Experts of a small language model: 46.3M parameters.
Below are experts of layer 6 (counted from 0) of a mixture-of-experts language model. Rows are named router (the router's row for the expert) and show model dimensions 0-63. Each number is 500 + 25 x the weight over its row's rms, rounded and kept within 0 to 999. Numbers have three digits each.
After each expert's rows: "mostly gets" lists some tokens that are sent to it at least half of the time. This comes from a sample of Wikipedia text that the model never trained on.

# expert 119
router:505517494496503504511505497491506492555493490494505443487517491492494466477481509475507517502448516522486499469477451482515533506487489492506508504514495497559507475493474484460480508557515495
mostly gets: " not", " reg", " Not", " ind", "178", "175"

# expert 53
router:514491484452485493474507474497522471540511449439483569522508482510519427536546478550478497472531485504496481493513495529518518506518496556496510462506528489530489496498529457546470475551486514
mostly gets: " l", " b", " tr", " cons", " against", " ret"

# expert 33
router:536514470486500523508520492487488484468485518481482463504493489459512443480492515510493548507470502433476505508480533519543543487523477517503503542461496510497507506473530548517497533514471518
mostly gets: " for", " than", " For", "For", " over", " under"

# expert 89
router:525465494513479501505498510493511469465505520500516525493495505515480529538555529465498508482464458537498467524513467532494484494541479515479501519524518506477506534502515553521494505456512540
mostly gets: " To", " could", " must", " to", " into", "To"

# expert 123
router:476533498493508504477494497499484531494514516481432468505480477513477461539496486503554534499513502497489476517487543512485536506526502479506529522472516470515529508501492503568453497499492511
mostly gets: " in", " during", " at", " on", " within", " along"

# expert 20
router:531503487460513479498501491500444492527529473494491470495534514483552494535501497481499510522513466433511554472522480503493518507489504486499488544517535437466473479483520540464516493505528524
mostly gets: "pl", " pl", " impl", "Pl", "ract", "apt"

# expert 104
router:537502497426482477464511568484482482501475509492493477479510479503481493528495471521520518460531497481502504497516515527504487487543514532484474521518496539476492510562496498486549512501505504
mostly gets: " JPL", "SP", " Register", "TA", "AR", "OP"

# expert 23
router:492481503468499464498511480493521484554482498531522473519493459528493474528492514551491469511524521553525492510514500547505483503452493497526488543486483488491489532497513482455501492494492567
mostly gets: " western", " northern", "oc", " coast", " southern", " cell"

# expert 40
router:525531545478476472505528506531498495464513478506525465514518511515508532520499481521512492495496510486489499480490477541529500510487516528497479512491486498491519489546502503496449476481477510
mostly gets: " no", " Me", " No", " So", " You", " W"

# expert 0
router:471488493480493490480472512511471533562492502492548487559522508528501522535486477541492504505527494482470488527484539535546482524564502489494491504502483477502478520482527507521465519517509489
mostly gets: " tick", "/A", " Register", "-E", "iph", "-B"

# expert 103
router:515518501455505488517501487504481488519492479522509519486488498469526534489500491538488519526503506467504489490498497494478531509517510506496507502510532510485529518443525453545512482529519476
mostly gets: "s", "bs", "ists", " brothers", " sons", " Clade"

# expert 15
router:498531513475500518499491527469470528497514460470469499532521484508496508520530461459514561519488507483494451490506445498494503537502523498500487480504523484489477493553508530448486471519491510
mostly gets: " by", "200", " By", " Genus", " via", " US"

# expert 10
router:485486541509490505486498510552505481516541431523478537532506503470534498463527481482498506535448544485491502525490501546535542488533499471505489495523491508493497528502529511541506493530483505
mostly gets: " G", " P", " B", " D", " N", " F"

# expert 8
router:530544529468505510539526493494472498513475506453497453505475571491484480512506481469535493504525508483453517479516509546504483494477510509513502481503497519487493493456516543470443499454509480
mostly gets: " three", " four", " two", " many", " several", " six"

# expert 55
router:514441491499505488498501469481447507514498475506487490485489519478522494467496515485513520465477461433473468486517481482479502502525510481504499558544493525533518463493493569532539441513480525
mostly gets: " Cons", " Loan", " sex", " Vice", " Car", " Qualification"

# expert 122
router:509507460529492469484508529482507472514486524426513536477528480528497440518520491508551506481518463490523528502489518467502485527479474501467480501510482503519473533478530468509543531498526518
mostly gets: " up", "-up", " down", " defense", "board", " off"

# expert 48
router:548447465458493557471509516524477522550495530476520420480521490500499533515523504520499510475521482483479519465475477519470513508503486489496524462494494465525485500484519534547479531475501510
mostly gets: " Division", " Cup", " Championship", " Award", " Force", " Festival"

# expert 34
router:448494537473507469427544513486497541467508542533450481527494485520489545519494528478501502502509474488462478486513495518482496509529518480507491514487487516477512500476498488500585486458489492
mostly gets: "\"", ")\"", "/A", "”", "ance", "adal"

# expert 58
router:496533496441497443480481549474467489517486515498493498480521525485504492481544512492521513516518462506456507497494459516482492500550526466511515511529521485515519486516493494544538452512524495
mostly gets: "ract", "′", "rig", "rac", " Prim", "enez"

# expert 36
router:494528506560473481517525488476470530515494530492525512516504511507513529501492496512498449516532536533511533496484489508492511526480508490490498460480518509518488499477487488487515475498491500
mostly gets: "ized", "ted", "ged", " century", "led", "ised"

# expert 109
router:522558506482485423471525520500527494470511534499480554518515473531481518510521496474552497485515527465492500485493461517482507507520530497494474448480461488512485506508528496463495486517510505
mostly gets: "ink", " American", "lington", " Polish", "asant", " Fox"

# expert 85
router:460511508533494552520461500479515509494543524499497484485485507486508488490501503493495498495500475518510486459507491527497540502433497477479492482513490493453523510434465519498552517479500492
mostly gets: "av", "|---|---|---|---|---|---|\n", "See", " Ven", "Gls", " Kitt"

# expert 41
router:527501485515478414493511525497485525497525500485482520487504487504481507501481506526501504510445502550518507499488481484532454500440525511489512469489538509512503501508514513548498557509517448
mostly gets: " event", " km", " kg", " dec", " degree", " record"

# expert 37
router:536495492473503535477511521511498542517499511501508456482514503502500540514484476566496493474497514417498492500475502565500462489515486523492488501508493513490480485471520530479478507524507477
mostly gets: " Kar", " Mat", " Sar", " Ol", " Nav", " Od"

# expert 32
router:467516504487504497483497492499532502435509510515451535476498497516486556479526530494513502447550508536504462477490483494517469499482506509511492500532493487440527528480475457560541446454503507
mostly gets: " Houston", " Mississippi", " Cruz", " Sullivan", " Paris", " Louisiana"

# expert 54
router:472499535512507483516491468519511521504509503454535492472492459528510491486526497496519494534582544509518547461442529468490490512455518499497509517523464489541500522431518450459549528515484464
mostly gets: "atic", "able", "ible", "ful", "ative", "itive"

# expert 64
router:513496478502487544514491527508508524437547465515492503520491493476510535488513520448475505501488506491492508520530502522533486506448504443488486565487487523441517502538506510592562439489516510
mostly gets: " Robert", "Bl", "De", "Ed", " Eric", "Ad"

# expert 52
router:498434472475502535515484471493487484517501480484513502535499513491498471496527467477492531500506480493495501523461512525499540506516488525489492486532524512500492509510471528467505524489497521
mostly gets: " ex", " Im", " There", " Comm", " comm", " dem"

# expert 6
router:481501502512482490503501520500452491525515472489505512479474533500516496519513518550479515466519448496500504520532502494524460487506506502520492520496512475490486502546527457560557532486529494
mostly gets: "D", "SA", "Q", "BA", ".C", "NA"

# expert 110
router:492512532474488497477513490497433521504550519493491535489486506495474474505475486444518503510514476484483517517504521459529490497556535484519495469537504510486481526427501495580477463525474544
mostly gets: " basketball", " baseball", " Basketball", " piano", " Baseball", " Alabama"

# expert 51
router:509537527468487490514496547491514492520487485493458539492526493514511464523508478517495497526498490492483527493526506469492538506521510480507487489496486485483518487531477557534455494532504505
mostly gets: " first", " second", " st", " third", " final", " last"

# expert 121
router:485522530542506459485504513509483537416473487485478529502480491478503532505512536513494495530477509512499513516474509505501460514438481494487481494508472518558523498520550508469537486475519485
mostly gets: " However", " They", " These", " Although", " While", " According"

# expert 100
router:551491491469506490455480441487497483478491492513491508513473498489509524510482471580502505498454498512505463517484502480446508499505517538508481531466485454506528490509520555479505485540512470
mostly gets: " he", " she", " He", " they", " They", " It"

# expert 39
router:518497490466485483490511477482494503557517479515511433521500515520521485512532513548479507509496498494502493484477489504450455499488498485501503494502486433529511475538488506468484545568502457
mostly gets: " Phylum", " tick", " et", " Spacewatch", " Jr", " Schol"

# expert 16
router:565508518445494523496495436470499526493488460513511517478476497477512477504547499499503530508428537481523507558482463531509469476524523480483492542484530500507513518501497548467504467526492494
mostly gets: " Louis", "ø", "urd", "olph", " Daniel", " André"

# expert 19
router:515498485510498509521490505515454507445509509478446532538513509473484490510491565513520506492515484495499469508515481561502527505507483518481515489485502457508506521458530541502523468499513550
mostly gets: "|", "   ", "%)", "\")", "-", ")"

# expert 90
router:507478534480513489502511431482502502498486498516448517525476490521521542531489533507516508518479517486510531522496500530505451503500502464490514488520501469452500456501477491501472503501494525
mostly gets: "In", "On", " While", " In", " When", " During"

# expert 59
router:494493507518500452469476508499477500485496519487560556479481502549507495471519475486504470448503501482504497508490529489507498506513506466495491519508490468491495537433493461546487520507494460
mostly gets: "son", "ville", "awa", "dy", "ović", "wood"

# expert 98
router:508494470474504506473499490479536500482512488464530482487474501515496540496534494490505507412473523535514496470508498493525449498454492500491481529503486511490504520457453520518500474471496513
mostly gets: " John", " York", " George", " William", " French", " David"

# expert 61
router:505467520517464505527517478515538463528541530505500494523516470471494505492512505545501493445499484494433503497464466497437542495508512533472495448491476504531502549478493518464524506520479532
mostly gets: " made", " would", " make", " gave", " found", " may"

# expert 45
router:449511471492504483495489462508478551600493436537517459485524506506525520511482543513509492521539548511494500475506487541497517512521502474489486498526497502473484472478500487496536489522507488
mostly gets: " process", " Notes", " Act", "ject", " direct", " review"

# expert 96
router:521497491484494520460492497500501491591504519509530477491495492514525513504486481551504496492524549513494472530480491469423506500537540503479542511480520475489489480535518483478507510523500527
mostly gets: " (", " (\"", " ​(", " =\n\n", " (/", "}{"

# expert 47
router:515465491473515498494510489477494507548549503528507475517462510527504515530479519558482476484506511528520484461514530572497520502474493470502488519532469461516494531501471485552529519475475513
mostly gets: " Ta", "eh", "esh", " Sha", " Shah", "ah"

# expert 83
router:489502512471517523493502488462551505542555514493487515526498489484501502518488499517512506488518465476495476485498502496473488512543517525503493517528520530520507526510477568444501519509491531
mostly gets: " but", " and", " while", " although", " however", " though"

# expert 80
router:513496507498494483489482498491551445478511439480508549508478526482487476525486517468509477499482479518495480499499504532488453521548471453502506515509501512499486457495533534530495494492496519
mostly gets: ".\n\n", "==", "==\n\n", " |\n\n", "==\n", "===\n"

# expert 2
router:514536479485502515533488489515485473508516499517474511491492493498511466472485447470543496480474558476503476525496528465486487524547513514508530473484501472489507520411508521473498532489500477
mostly gets: " about", "r", " rein", " opposed", "Con", " en"

# expert 113
router:523475449513492520498485474493505500509509533492519519535497546482503472475493480492526505519509533484502470527492471533466547497493478523499547526478468495525493525525537458541475520508507506
mostly gets: " including", " include", " includes", "=", " like", "–:"

# expert 30
router:541504508495492538499499499527524470508466506513491505508494498493512514528518498447512521471450509461505462478532486503536504495435498492504518503520489496528488529543501429467474451486509527
mostly gets: " from", " north", " south", " until", " west", " east"

# expert 62
router:531488526489494472472501507508531478497530501519532518502506473527491478493476493504531516504533454472477478479512498497489519491489523498488492605486497486511518499482531437561538510481509487
mostly gets: "_", "-s", "ί", "oots", "ios", "aku"

# expert 94
router:484523473486508516532500504502535450508513436482446497528493461480476503493512527486507471522450518473477481504494520518518501494503507484499521535518516510548536468575534526482499479455521480
mostly gets: " addition", " favor", " order", " particular"

# expert 77
router:490478512516491508514517488518479484550535536534492438511479479524520520498459524463510491480483501475507505471463520560530498494464518517481482533482491499518521502443474465542446512475505452
mostly gets: "/a", " medalist", "or", " Medal", " Thor", "adal"

# expert 99
router:511458505524504494517479462505442518487508475502514488489487466513489557504542510528503510497497495525485478491471472452478526520457473465507489515491510477479508521503524546519526495532515493
mostly gets: " Ph", "appa", " FRA", "gang", "amma", "ocene"

# expert 126
router:511489525518502549513466477509555502542489486513483505524499532492510509486493495445514488512531502498497484487489446484524431495511475460495507524492489513463527513546515538487420486487507500
mostly gets: " when", " that", " where", " However", " because", " although"

# expert 97
router:464488453517518554495491491534507520447528487490507494472486473492503507512565488470487519455540449493482483486527499551550487502451486513529501483511486496480477488496478466545506512539497501
mostly gets: " Nik", " Kitt", " Green", " Met", " Mrs", " Jeff"

# expert 63
router:517540513524486510491496478516537521442525505456503436498509453489478452531497473531470512509535510526477507474502557505518497485479508507497510534497501491467514499512509498494486485531483490
mostly gets: " cl", " Los", " y", " et", " ar", " par"

# expert 17
router:488490496452492464468507517474531546538477478498462471533510466501502540492460475522497498530493521527499527499490522502431498502476512528500535529469497460546529530481515533513490503508524496
mostly gets: "'\n", ")\"", " vs", "\"", "\")\n", " Motorsports"

# expert 101
router:589473507513494533498478493495470551559506507468490474527524521516524564518483486465498508499525547528498504502484500496521481503538532509477480451510498494459484480472522524459504516471508512
mostly gets: " which", " who", " This", " where", " what", " There"

# expert 74
router:496467515501506495513497534488478467510531509517468522487536511481493452551521480490516516521488475477481466466512527472504498517534570455504495502504511497516493490501470470519529512536507490
mostly gets: "_{", "^{", " Mac", " Mc", " Ne", " aut"

# expert 125
router:483506478526497476523499511487474476494504486511486506493499484512527518525502512477519507441505504459521465503517507516442499538489475456494493476530516476543529501468533511515425528489500503
mostly gets: "k", "t", "sk", "ks", "kar", " Kaz"

# expert 76
router:536560454511498506498519483478445498466485489469438525515485468479499510471510492515520511509455451507504472485486492445516479498505502499499468482486487484564501504476517492465497495479518520
mostly gets: " March", " February", " October", " November", " July", " August"

# expert 86
router:533499495527503470502505499492518531462503517516468461474507491506530544498493474558506514501485488503497493510489471525502477499509513491494497511503494505528492508535504436561548527440518494
mostly gets: ";\n", "\"\n", "°N", "″E", " JPL", ");\n"

# expert 87
router:517514483505485492488528512493498490493504516537507517511509508509490500495477478474538474529489458521476481490455513541500464489538520518485488488524502531510502465458504464494484574542511518
mostly gets: " \"", " un", " '", " Un", " “", "Un"

# expert 50
router:507531528538509580485519413483468514494552503530500508519467508490535507465515489491517469526454493505505511491511509497451521510503497527493514479467507495477491484537521433501541516486499521
mostly gets: " known", " name", " Born", " born", " Succeeded", "See"

# expert 118
router:519437487508488458509489478473470516498522501441515525497485494523486477538510492553492509431492498483517487487512475500481522510488475502490449557505530524506483542538503549491601500478502496
mostly gets: "ap", "uff", "ista", " Label", "worth", "bridge"

# expert 5
router:469475506497522477498498462506543506478500527425497467506507473485492454501520483524528504519535474462503497501496470468474530523483492478485527522526549487505504500538505457513543488504518487
mostly gets: "ic", " early", " modern", "(s", "ological", "atic"

# expert 124
router:515511481508490486470491519488543521513510510513509486517499481513504517525484488543512522555504456508504478529506510510491486513527529468518541546479506481526508488533529539457521484517499481
mostly gets: "\",", ",\"", ",", " and", ".,", "},"

# expert 93
router:484498484492508557495513462475521454509514498478483509497490495532502436567555493491499483492512517528504510465487454524478545489538480502499479494458519492456512494496498463486430511465480444
mostly gets: " =\n\n", "==\n", " called", "===", " ==\n", " post"

# expert 44
router:513504494454497555492493503524482496578495509464497486508505519529516485480496527497500492474449497443520477551483520458495483522487496509514497511487488439482500522491569439551515465484497486
mostly gets: " player", " company", " family", " politician", " director", " President"

# expert 81
router:516516481483503510529520508499494499470516503488463464511465521511496482495515463488479479509500488460478501535481505525568512522488517488495483465497531490510508495515522469562429484508511523
mostly gets: "The", " The", " the", " his", " their", " our"

# expert 67
router:494545485470512495502481468486551502422472458521505489530511543485523474477497498488506503441533527511483516486519503521479525513470505504499504542480526476516517474532515587500453507519514476
mostly gets: "\".", " n", ".\"", " many", " numerous", " diss"

# expert 112
router:505521464489495451474516504502525500507493503492518556510518488503510468502496472503491517486541523486501485496470477536496529479515518478507501497493514514500520497500511474524521473479519498
mostly gets: "\n", ")\n", " |\n", ".\n", " |\n\n", ";\n"

# expert 25
router:490515498512498504503482521485510542558504513497458534491527478500466476482497500470485524525484522489503494498511511492523508508483501469508466501546502526496512499483567490498565485478491482
mostly gets: " role", " addition", " success", " death", " construction", " relationship"

# expert 27
router:482500503513507476516518500507471505482520479539476487514494511504488492454482514511519513507524486519499516506500484487475464520553494510484495461494532503507500498494529472484452481540510514
mostly gets: "rit", "het", "id", "her", "it", "t"

# expert 21
router:545529533508490553517527467489516518544466492480523498516482480479521529514522493512496473496529523478494501480500451507470498537519488537504477466518504476491490462526462530453534501467477489
mostly gets: "See", "Personal", " Genus", "Other", " Coordinates", "Population"

# expert 70
router:493489499498508456470498514498491479443486521510501532484498525493484452481504472474495530516502487479441497473491463525501496517544503494505497455500529522517506506497509475454527489484516493
mostly gets: "amm", "rog", " val", "rig", "od", "asc"

# expert 26
router:512499512502484461498491486489502526488482555517501483481501531519505541504524454544487492480507519536497522474537455486464543503504520529487505546463551502555519512497524479504527512540509521
mostly gets: " to", "ends", " of", " for", " create", "aying"

# expert 60
router:492514518548493508491503509497535538494504502484517521511472509495512515558496463504496500500501487502476465493502487507488464529482479546481518483561456489532485526494505497554510492477490515
mostly gets: " against", " using", " having", "ating", "ising", " With"

# expert 116
router:532496462466505492523504487502481517523506456530433485519490504520524490463496558490523528544496537506494507517497455523483503489443509518496498485498569550497490482464487495496499485521476471
mostly gets: " Nominated", " ±%", "Indian", " Led", " Cy", " Won"

# expert 9
router:487507494527502519531519461517523505493433492519532466511476501512523476485487502502512471529494478559504523516461490538506494516400534504507492479526497522521535465473546552483455470451530501
mostly gets: " such", " these", " large", " different", " major", " similar"

# expert 115
router:514464499474507509511510519487429507526501516489537458447508487488507500501467533483500463518469530527455493476486480537493469510451511452496486423505517515484506543495477527507484533499527498
mostly gets: "art", " %", " Position", " Candidate", "arg", " Votes"

# expert 71
router:524481533518498538483502502485550485466499473491533457504468464514547518512490481504499496476520526522518494497483515504488472512479481497499506494504480521430520517462472467495521493496509467
mostly gets: " She", "he", " Le", " Hy", "y", " Ry"

# expert 1
router:454503507516497488467515496501494496517510504498524521502520521518502533494520512507485510464529510481492522505470490450500496510489464531516475507514479491572476515427555438503529534478503508
mostly gets: "ations", " services", " forces", " buildings", "aries", "ability"

# expert 22
router:538471477517505500518493492503525471477520510469470540497498502492474508469517490469501485482462510475490525497481505469534558497469504519471526569505499481474487532458527448514509497503517484
mostly gets: " of", " from", " between", " regarding"

# expert 56
router:495509508553506514467512520492567471480525530486515452486533481515505481501499478477490511465557535481483500497491468491523470514471504484478515487508502483521495449553505489471539528495505573
mostly gets: ",\"", "\".", "\",", ".\"", ",", "—"

# expert 78
router:506503521451489477466514510512516496490514470507517439519501508538510487526510468551527511486481464488467492481479462509459532501500514476503480481481468471509501477493470484523522474543484470
mostly gets: " is", " been", " was", " be", " would", " are"

# expert 35
router:496549515532499533474486478513493470535518459490461479527488558490519471488547483488480503480552517456480496453491495544480555522478463504475499494516474466587494547505512483560545470491526507
mostly gets: " create", " contains", "utions", " created", " provides", " Qual"

# expert 127
router:507516460520489559517509504490561512547491474464495531470465459521516513512532445546524539496499462530507509514527486473485530502462507510506525557486484473513489530479509512465471480449503462
mostly gets: " before", " until", " announced", " began", " opened", " moved"

# expert 73
router:471483483505490475482517529513482469495454509515494515520501466491508555496512505528498500514454508501508493494504464469524509495458532476501520563492503517546514508547511542495554511522503491
mostly gets: " −", "–present", "-time", "^{(", "–", "ost"

# expert 11
router:487532491501500448498488504490543512481497501499534501504525495491532452487523479483495493518516466512515530489501522496537461492459498527503501502498453505488484511539536468547474491520511483
mostly gets: " him", " military", " how", " them", " media", " human"

# expert 28
router:536508470514514515519541501476511476528491490511449439489460506511514532539514494509518493477500471506520447487477447502500507479552505502458486497492502493524517500516492495456477498484505476
mostly gets: "end", " Cly", " tail", "istle", " well", "ons"

# expert 66
router:498495480483493474500503477486383458468468512495492478525490554511520500531502495424492492474533570482490496514514437482511488489466542498498504496529523522498515485506528486530534477469497555
mostly gets: "08", "04", "[", "^{(", "02"

# expert 91
router:518498530432498516526507434493499463471501521496521468490511503512484526491478472523482474513485482522499497557493517509495517508472487522491533478531495485531505466556504517531507528518495483
mostly gets: "'s", " a", "’s", "er's", " This", " Its"

# expert 88
router:535479488503510471479509444498503451552534518540468501488487488506515469491495492530509487503482441521501484461497513513478550485495484484507539523474502529539476459468441488471530500480499478
mostly gets: " is", " are", " been", " was", " were", " became"

# expert 42
router:533510488501482506463513528487478519471508502497529461534506504518494506506462433535482528501450540507511514475499487513453510496516560491496544503484515522505513516480499515483500513483509470
mostly gets: "°N", " –", "°S", "/km", " =", " :"

# expert 14
router:485510499486497512470521496524497476519466481482490542503511510519499509508502510531508537429527507454509484494490499539508555522542495543481493499509517464499471496502477563512450460541515499
mostly gets: "==", " had", " has", "===", " have", "|"

# expert 13
router:523499469579489486517504519509477498456524505501462456518470444523513447516514489460497498496484533520503500484431525539516508489493524491500487492492523494468522523550502461491448506469530470
mostly gets: " F", " f", " red", "-F", "F", "f"

# expert 68
router:520473502497509459474513525478473496497514530503493500521470504509496473492501479488501541491514483576477440513505461482516464490517460469502493484495515512478503502506496549425555493557521530
mostly gets: "|---|---|---|---", " MPC", "min", "ogen", " Ref", "gen"

# expert 49
router:457470508512510509501501458503432547479493481518472448476483494485549490492480492506492524491482561475509494481478520475476481501534542454502484503507500497515502512470475515529491507560500468
mostly gets: "ț", "ν", "on", "cer", "х"

# expert 18
router:537471483507484528529484480484441530502491488503442549544498499452481514502478532546473517474460473505492463537520473531538463503509503500504490493523513540469543511509503520529489486518497515
mostly gets: " Goals", "Gls", " cap", " coast", " bottom", " com"

# expert 3
router:512550456473484539492498507500506465487506500457430420522489478499505497464529485472511522507479499511485491484513501560543482515536491524490474498506503498445520474505478554456449483495490517
mostly gets: "197", "193", "198", "188", "202", "187"

# expert 117
router:449522468529514478452485464492499563463549506529459490482489485508495527499521475481479529532509498482493476527471488515505500496520537472471505469513498516477525526460488592487535458478494494
mostly gets: "il", " Wil", " Il", "p", " Richard", "ict"

# expert 82
router:524525511517489441494479488513524487474533507509493509503454517508504496480485472447502513468523568510460508507502482489512479494481543476501518523486495474502529470501480453472483523502527547
mostly gets: ".\n\n", ".\"\n\n", "\".\n\n", ").\n\n", " “", ".\""

# expert 105
router:523511502519514557475517547500505505506519491489502542493509481495510480519524490466489500503463430509476470494475519508559500486524545468506510465508470511463505507514490491524498505507461531
mostly gets: " New", " Mid", "New", " Great", " Royal", " latter"

# expert 111
router:466494494541521509498503546500535507481498495490504498509504469505487433499521539461490507524456483529461496501472489514474459506517515493495511542551477535474550506460493419494510508501524497
mostly gets: "″W", "St", "arn", " Bern", " Tor", "eter"

# expert 7
router:496535515489498517508521498500438509469531482522488534507518492497491469522500542507491492515480501506495515498503484630530530489519473497499486435525487532494525528510484467585539510455507487
mostly gets: "″N", "°", "′", " pm", "mm", " mph"

# expert 114
router:447501554522509475480486492506529513484476508495514492523468482481510505525478527470496512534534519514504471478510503465475455511503501519496519563496509507506534520534489512509477430554541567
mostly gets: " and", " or", " but", " &", " nor", " although"

# expert 69
router:514524483510484444505499486504460558457541522502510521480483458513500497491486500513489496514452535478500482500498519478485487505486527487492488470496541473511488516474483415498459549554498481
mostly gets: " medal", " k", " Kan", " green", " tick", " rock"

# expert 24
router:553494510499501486517514515499511528534503509521533550495489510503501529474499517473531499490501525514504486504496503533463470519462501473490505538527469501501506482493509469471494487484512442
mostly gets: "/a", " Ash", " Labour", " Green", " full", " Right"

# expert 31
router:557519496514503483493518503486546491543471496485479542496521481547480504532551534505537507481512466519487499512504484490486463500464485503489503493500521505476491480560517500519526475528474527
mostly gets: " Preceded", "aged", " MPC", "|---|---|---|\n", " Votes", "Scientific"

# expert 106
router:486486474562489521470499523504508568507491494516471492494523484518487456506509515505490492497496532491513533477505464491511513494507506513493517500491530525530518533522494550535531502469498453
mostly gets: " million", " billion", " lb", " per", " designated", "⁄"

# expert 38
router:476483483485482525444513510495521541546516498497522488492485490517498552503501470563493497487487495508504494502483484509454471491513507506504486510479463452509516537492521557489504512508501458
mostly gets: " Angeles", " London", " India", " Atlanta", " Wales", " Georgia"

# expert 65
router:489489500478507442497525480506539525512487500486515567521479458491522486499524490506511488502495479516506514526492506485496479517482510493494497514516513533515514492470531477559515450493506465
mostly gets: "ing", " Democratic", " working", " construction", " political", " building"

# expert 72
router:555491504428492535511503495479486501488508478506461529515486501501501504509472516486498512437539493494517510513483526513510439500510494491492510530498495533557499500552486469475510481492542473
mostly gets: " |", "–:", " CAN"

# expert 46
router:489513472521470505486505484496488542496463551538484499493487521522528534467492513514529499484525469481517511477512498465471499502493487478489478467522493517472533482470512576482517509496486517
mostly gets: " live", " rest", " summer", " night", " fall", " prevent"

# expert 107
router:521533520524485502486522527493497525557503515517486522505499506500467449570503478491480481505458461476472501497508528502536505491501495517514497475515517496479509517441524445501482507492519481
mostly gets: " land", " plan", " trees", " buildings", " performances", " cast"

# expert 102
router:473505482512482534503513513511504542500511521531511552505477527519489494484521486471493477483502484538507494496474462511547473497448492527517507507485484513473533492521484489512462506435502467
mostly gets: " tornado", "Species", " Chief", " student", " woman", " chief"

# expert 4
router:536474517482495554467493508520519545560545508468497446533518427499547503535496487497471499499519496484495508510484520497566491498502506487508459496511527497505481516454476461488474506503485476
mostly gets: " Order", " River", " river", " Sea", " Railway", " Sound"

# expert 95
router:500516497546482527535557485475534519540492487528519503518471537499470459520520481477539512464522485514498483502485499463470528499459523561494498495528543462508488523531488538501500536476485508
mostly gets: " used", " released", " played", " held", " took", " based"

# expert 57
router:479519499514489544506508485488488436519543488499498439486488490478488537505498507460519545509528509510487524494526472545484511512477497488530493539503481534544488497549480509454487532495492498
mostly gets: " Inc", " especially", " Pld", " etc", " commonly", " respectively"

# expert 108
router:464470465485493495492498469497538479462470489484500478487480468512521437479519511469465501473512504487501478467472516510485483496519479489492470475458476512518528522536499570499486494440526451
mostly gets: " inf", " Clade", " aff", " Italian", " acc", " dis"

# expert 75
router:491504476473512494501515477500525521480484509504512506510488463501569476497533514567502491531508532482518539461469500548497516524489525541463508484493493519510478505481472483506494507475513548
mostly gets: " Succeeded", "″W", " MPC", " JPL", " car", "|---|---|---|---|\n"

# expert 120
router:473531472530485489494519479503474510525485561524503513490502481511504498512515521525516497468513517463506486501518473557530454496488523463491526504532525480495493516463519497511540539503513499
mostly gets: "',", " Kevin", ")},", " Sarah", " Jonathan", ".),"